Weights of a small mixture-of-experts language model, trained from scratch on English Wikipedia.
Size: 13 layers, width 192, vocabulary 16384, 19.3M parameters.
Training: a variant of SOAP for the experts, 249M tokens, 7721 steps.
Below are experts of layer 7 (counted from 0) of a mixture-of-experts language model. Rows are named router (the router's row for the expert), gate (a neuron's input weights, with its number), up (a neuron's input weights, with its number) and show model dimensions 96-191. Each number is 500 + 40 x the weight over its row's rms, rounded and kept within 0 to 999. Numbers have three digits each.
After each expert's rows: "gets" lists some tokens that make up at least twice as much of what it gets as of all text. This comes from a sample of Wikipedia text that the model never trained on. Tokens count by the router's weight.

# expert 52
router:502474560510558546443441505545503569437559487513445407572562475467464518536510553480520551504437480449530555512525445472516455513485481499476552514484531523513564520468509503475507506514516481492484467533513474425499497529446454455539502476437510475556538534513512494496495419468564509551
gate0:376474495467504551533417497452512553463559462534453548455445490478472470429552550561519507532539525466456545533461473450499577525436496478482547530478464498437492501461492530539534558493497489486493521550527493505520544498516497571426449522487448470487501510467500431534515483485542516489
up0:445543507505460514481469492533476551389497490524514547506458488510548500456454518521558420518490508518408556498468488484466637477447485478529490482482506419573500483522548591474395483559535526487473560497455461509517535468454498471539517507459430514532486515538547565534491459496492505520
gets: "\n", ") ", ". ", "\n\n", "\" ", ", "

# expert 45
router:469491542528454562578497477434455562503539494528482471531615505517528441527490508440501472464485558418538540485520521502526545454517465539471463529423506594538486494383530558435477517508463526540546486521528495517466475497520524550522539527478569445495500500499451539457424475510520481501
gate0:571512516436503541492485538512524535529483543390559528541486485473456441501525553475545470542461475465439475503501496521480462560444544524560538458471467471474464497472488488468473498496517508504497437490460540476582453472504431524460498463462473529527482469474509493512523517571463574493
up0:508518482491576606519566537543542470516507566446542484458494542482491532487534524529533511553518587532556466500443457514528512553489465477529535475559604544525473473535512480508523557527528513481472470499486534450522493477444496552492518414553555502529479498532567535504413486543449543469
gets: "\n", "in ", " ", ") ", "| ", ". "

# expert 42
router:525473472501560540422453521546497540466494411459435440579553455555550442448469538455526508476482494460556442491572505483468465487463465510471542484496514499526509568516466579528589427482549547399468483486510556482534509543562494475458532479508458471511522543350462400476517438473506552499
gate1:508439493531572530540555527510541488521443512521491525507497515511504552472492468531579518536446494541545555440540556542471517468554506570502539555493511498489425540457472487524502552443565546576490559499515548516493442507505514510513524568486521551437550421490552528491497521516446519493
up1:510521473498499497504455482551523497494504504512486458518520550509575582483436445507506536484537548436487493549446449502502487589486505392436515456475489482489501457460467543446472416474425427464512531468476532520545539448587499541446508475474460475522452499536547484498487511439496482572
gets: "\n", "\n\n", "| ", "==", "===", "\n  "

# expert 43
router:558505539463520529490507533510493478480499513488447450501546535452503527500534528492537422488564431454516450448447532460480489531491479495490433490483472557536496537486506525508427497495476554484464483431500484539574432513411472487440526553423440452443405468492543506542535445443507513508
gate2:460437480473490534474535523419518504529562454541473498506476462536456556497541545502467446507520491488501496541515453505448544453556485517471516507540556560450569554476531415559568492523416500464517540525514515496563571520517555567543452483514488547541458481544481516475526518469503468491
up2:502502496511546518517515491505512494510576481494512438545487504520467482485563486443455540567523497543519462464499483503409500533478475501510516510559570500530546592509541478489567538508514528473507564531490528498545569515548508502499438537499481480447458493552477450546520407522482448541
gets: "| ", "–", "th ", "1 ", "0 ", "-"

# expert 11
router:476495485455513562486495543523530484400475451472479531482526483510483501505520527490519596527487494436486499525534493519461448552512515563550439490563483525512508503427496433470476555459520487506513541459493537485503454527431517522499535525469472505493572479467444497428476511467461506433
gate1:529481490474466474452518470519496468543485578569479501479549503524459504523502505485585489511515489459417462491480554455493516519482475494512441515523502561501510494493499563484529509476496409465500538551526600601511484532593451559497494536549521533507452531544453497532517513501479493572
up1:521558497506518512515509502551528503497492571495472515538492460495504544473488499575514494422450593470477474497510513544559563581470472507450522485478488552432513444492511541494526433468524423523480518469541541546545521481583506577511524518517524463491529450583392544476499445548526491557
gets: ",", "| ", "-", ".", "|", "% "

# expert 48
router:460529497530401496547425524447520468523485510517517485533472451567523464505446499465520532435556478502477512521468530457514545518589521531502469545605466543483544495536476476526449574522450479471486447449503492483511537410468442448536519516548593546530505555534471503495503508489507450452
gate0:445539518452538472456464495485462485464520486528574505507488544465503474472516542473468477566439448476416518568502523556507452530485505463487445565483544512459562495495457501440459445419442445516503493469466551463468535558493459512564530460470539473594493505538416537541611511570474480490
up0:467537489438496555468533531474515466552494520476573476516556493391551431415483503486511532501515509544547483536573520521551409499471499436499467568479509513475505544545545453481497431513493519507446517545484538516488471514478463588479554524524551531543565549507488514517504499530499545443
gets: "the ", "population ", "The ", "his ", "their ", "its "

# expert 47
router:577447469472456564489464556503490479548510531527513527455500510473451478554473507499463527479500542488464500425497516448476558543526581474494488522469524563507557507484547522490463507484477505500608528536546470537524472436473526535542540440486505498522456451499459416483515500472455432436
gate0:473416539530453494501452516538480472506483477494520496518463592478466521466467507471506511462522539514501436542539474443469455533543471523467569516444457431498514630504556504510428552475472549563539453479576501474471456496458461521454444500513464509606569528512530463496532441530492524486
up0:523487468524489571518525389522533416546505507560529543458464488498521508508508406562570557509501492536492576511460530511541476520482496456468519546495547509493507481475461540468475457512531491469471525519444599596448515466558557531483472485514533484481465497445574474431530478511515514503
gets: " ", "b", "|", "B", "S", "P"

# expert 24
router:521494511525442508440498504499509558518471478513572504463501467587478488547555460468490576489560532477518470559517469507423517548508453543516413547529421512449481537433480396595503552493424463487465525462450464489501435544517553558458487517486523460519575576526447504513492496479461508473
gate1:494414456557477527468590523485522502561466495510466551484464510464485564509539502493500475466475534516497440509551473500449495473430431537451463474479548439533506535395485493598477507528542484565489467488546456503481527593468505545511476466491519478490506605484548510458511515483582463529
up1:549461500515569483541471448471486545519550557594508562391492485467400444549597531536450509484524485522507483527509467408441502455429474539486493564556517458521548438505538468496518550530476528509549453473530492502451566574502544458463468502451458459537509593463549492554490534451556524463
gets: ".", "°", ":", "′", "0", ","

# expert 9
router:441499543576518501424468550489482545542489495454558487459415465491466537529568458448488538504430513455531471516479479530476495538461466475441486517437520451467539516447509459545479557514489487525546437439506514525523505491461549442555556412495473523475536550474478511517526521473519473453
gate0:489461484456453509512476521528418488510447476537471518494527508579456505423485481527424512516503518398524452521464495423533496433479499493502483505567520564505473453488558541530517497568546607481439510432538584530506488521493472517517457440468525529463560553495562441547500549537489452524
up0:514506521559405460549508543449488469456496451494549478492512458505518523527443504475463457446498566448448417468413484483551513496528492439498490466470434481554439445534431467560503489496451514466541484521537490443528522579507475531549479451555541456547500566509506511494503499567526479506
gets: "1", "2", "3", "6", "4", "7"

# expert 30
router:374452537538517553537488491491440495467497496481482509527485516527451547522532519601515504438488466491547499466491469507510429455511510515507500513536513558453513499485505483505518583499503511460585491492569523526505515596538553522405478455527528486531585534491537522452464461511515471497
gate0:522494518554539523543496479546488454467508466553544471484451515514544551499499490429512545521507425533545494490558492441516454487445530451543532542452449467572381508477435470474521509497492536512545505429521466501521539492541581483553558540516498545547443583529520526495442448556418532490
up0:553544491561474447474495510449503486537416511516546458537537504522448402527416500587438505528491489496526499447474490582555498487540443467471474501516452530569517445507519424510515531431504427465497575488446556455421485462484479462528460514562475440453554561459429454519525474508479436491
gets: "in ", "In ", "on ", "to ", "from ", "of "

# expert 28
router:497508535549570519437489422509486415474445470453502534544466423496462527541578469473460533507493486503524472495577527587499461575560475499475468528454528480451511481458519525469498476442518464513477501445518539506483527554465538555431526467531403447485554457427475510514502510472578409500
gate2:505529549478529546500543500491526417518497491512532501502438456502500493523569467532559531509568450533511483491494551589458493507530489477587548455463471460497502428509550487468487455567473491593516482485508456537492464558544398478525413480472552442485583543473556486429536480467461475543
up2:495501485512532450500516553511551551486452480496526522484498510512519516514509535493444488474473547483492509507524458442473558566480499477437525529467494494498532522557480549512468525473556521458414541523488542458593467411556555487471543531534559493494465477481416571535561529534464545524
gets: ".", "0", "9", "5", "3", "2"

# expert 3
router:517463518442487528539479578453469492490516513456527502563564514439493475483575466436493554545474488420496540506501497472425488587546493474506496454514529567511535532446567472531511461497490518422546434503426562523501465504504506552460564510420537472498447487473508495490519500485477467572
gate0:488485520507476444501512492561532592575493432529468511552446517556491505480562591557475498573433509502504537429522486541503469507499489480533483561444533542418500569534500455480518541468505469489474410449439554494468510490506497526518448490573479462472508453535481562576512432496456484441
up0:466484505584474522524523493520486451531440531521437438491523512489526444473445483503547482536546458533488457498419508517553523534486498488462513476552471513446561476461452489507444476564440593489506536453538445548497462515460493519490520526548425502487495498526445486439454510506491463457
gets: "| ", "; ", "(", "|", " ", "0 "

# expert 21
router:503541463450491468486511622525455453514468419460503516497495553521478444531514538528468451457504478529518536469560525511459496505499486533536510519520480471490498518629491530501519546456497506466493437421537471539472481416464474413482492483535538557508487505456560540458479503503435475467
gate2:519512598421504478488493523484491567416487500439480453451490477490473413503484564547524481508562512545465438561475514514464479497558505484472533526466507521476566505534462469436566498496509477454448411506509531480418506507488484509550521547428529465520515436580555478491597519564519559523
up2:558548497513527554460478478457514510504486522464493440481469548515505501563493475456514541527428517468505501477393501484508505505514490511485503449509477512506390411478484543486504465515533546442487522410427510487552478507474530445485462508439496445466452483545534466534442523524479403543
gets: "the ", "a ", "The ", "his ", "an ", "s "

# expert 59
router:525377553498435528583510581499509484558522508523468484488530496503537495527495481471513536476458542511437463471527519508514508441490468496467465516444522466527498489492509509523482547466491545520513495478472506475602473483501449507467521479453486450510485603590465485457552511457470466472
gate0:491489449533505575506569522537499448474514494481498439536429491491491628475559452572460544565464435494496527485520496487516510469442531439523503516495520513498488454485565516529519490434553534539533469492486496474530479522510528496524481512450489535409533494499492579501477460483524537523
up0:487509477526437480459553515549512542496507430618506459540472531561505438488553476545494536500532494528573514500549463488523507497476444494486482449560482536533539501547483531485513513436490489526496520602483454529509499521485472465561455552475478466516539468460497546531534405585554508412
gets: "F", "D", "S", "C", "T", "W"

# expert 22
router:428491482470503431531500434451554491508503440479539524449469586385515470523452516567441499582548528519477597459448510526459467525515534526509542488496512458505458533537494505487551516507534468423482487556566493502445426515474545467468466499511474460521467436482534579534469533511526439492
gate2:523535535525472399531497489563469436409428435470523452458521430511526499521503551479470509472514500462449461576475467530422497476579449510457459488538447497490470429493540538590459563565492484469415451468442506449504537538473482417507466482528496557524573474546531517497517479459495585486
up2:430525535566443495534500481476507495479438446451486484466502524495536520500497513507495480466481551503491500483547474506471530540448560522456554483538512480563523601506479552494528487550530519557480520451503466433611450507502499504539501407386507482501494543520615483503527488513463434510
gets: "and ", "the ", "or ", ", ", "but ", "as "

# expert 58
router:503453419481530421493493460462459549412530437550423563471507546511554477507540390563482497538508408579522562543443494513433538533491488454540463487463495495509474516506536476438496521517489511478507510482565450468506535538488603498475455473492467517501486428561530546548516486487523522452
gate0:519524488541525506459472465546496500516485510450536573480526486438479492550510485557559528472495457449522548466536461508519448501446501507543453448503490556481584541459562520546495515514525528480515523492516522477511400469508504443460526531490449561540531549543494483496499559450467487586
up0:506507515496525524552536489439499447504479481485504486510453490517443604470463482481413469466530509524518460489546490481479451507567518510582508589464568485536420555519473493497525499492516503464491525559512549549519469491550514494532477488491547470507478384493501529530505435432504462476
gets: "to ", "not ", "for ", "would ", "also ", "can "

# expert 0
router:455450508534526520500499527508423417461528543575557529530518453557406437543462473415520539443414480480443506497544464431489540498567418471483464582518497505494527573458476437448454479530474524518465500567473479528538486542463498464510486433446500440534480443505482423484499433556523479523
gate0:509501501495550468583541455499433490492412484604462502526576492564560583533513505535532551438480474533540498484508494517435537500542488496479503433492510463511452535539566469544513499541503538517459516537508530499500493548501474530455453511464539522501540519483557517467469464444494542528
up0:525522467521531540540586517531505554524482523500468411499534436428586454533461546514447520524550553423486539531491516482464492456501432531479528454525509572470521503569458450483469523438485510582514545477516504472556543515563464548478538582487541573530456565437526517487549507539469515461
gets: "201", "200", "202", "199", " ", "198"

# expert 4
router:443492469522485542480561551461496464477461492650509495502572582474534498477498444484457471514420457605543497457441494481527459511484507501501563494483490476528506547521488478491523483487472478498494491477463467436527436492512523533504484421521427463500450519530441547508516514520442479484
gate1:521535468503485497518497500379561556533516519550546521451461476556547545532551458493499485477512472514453521566603516436492527442443440536561517542515385431516515516470469540470515476496493540533502475531549403507533469544495568515508498499494488465450520444487550549489577495583457523476
up1:511511493512536493536495504559502503443507450427531480543560429499483529549486485529528480535522494468476497460446543514468454497485444471550500475474516578531493482481517527473493559479428565570478520514537443498556590502493556451500499544472474452496525517526533485570551451506517486462
gets: "was ", "is ", "as ", "were ", "be ", "are "

# expert 18
router:484483482486476462515438414495494563500501495519540513436494514450459481538590581481497572545553490548496495453558508505563473552397539523517498440520464484438523505478497641547507512464524543556503439502503452460488503580474522496464485522501529442522567583442558575449487425526570529500
gate2:492520527578507480482543484501535508569517583505551518544454407457473411548476473464519489542492438528463485517466463538536536536568508464467476485530562550504492483517526448508448548511500476488538475524521561506480494486530447399467514483461473495492480535474541556442473476514589483479
up2:521518475548481523442520453435502461526504562470483425458471481526459495535560548478476526504509511499452501595404454482545449541555569509472534526502544494513447441506553465440539506456524423468447498510534586567529470484547572482419447481451470466427522496455496530470539477496484465436
gets: ", ", "(", "), ", "; ", "that ", "\", "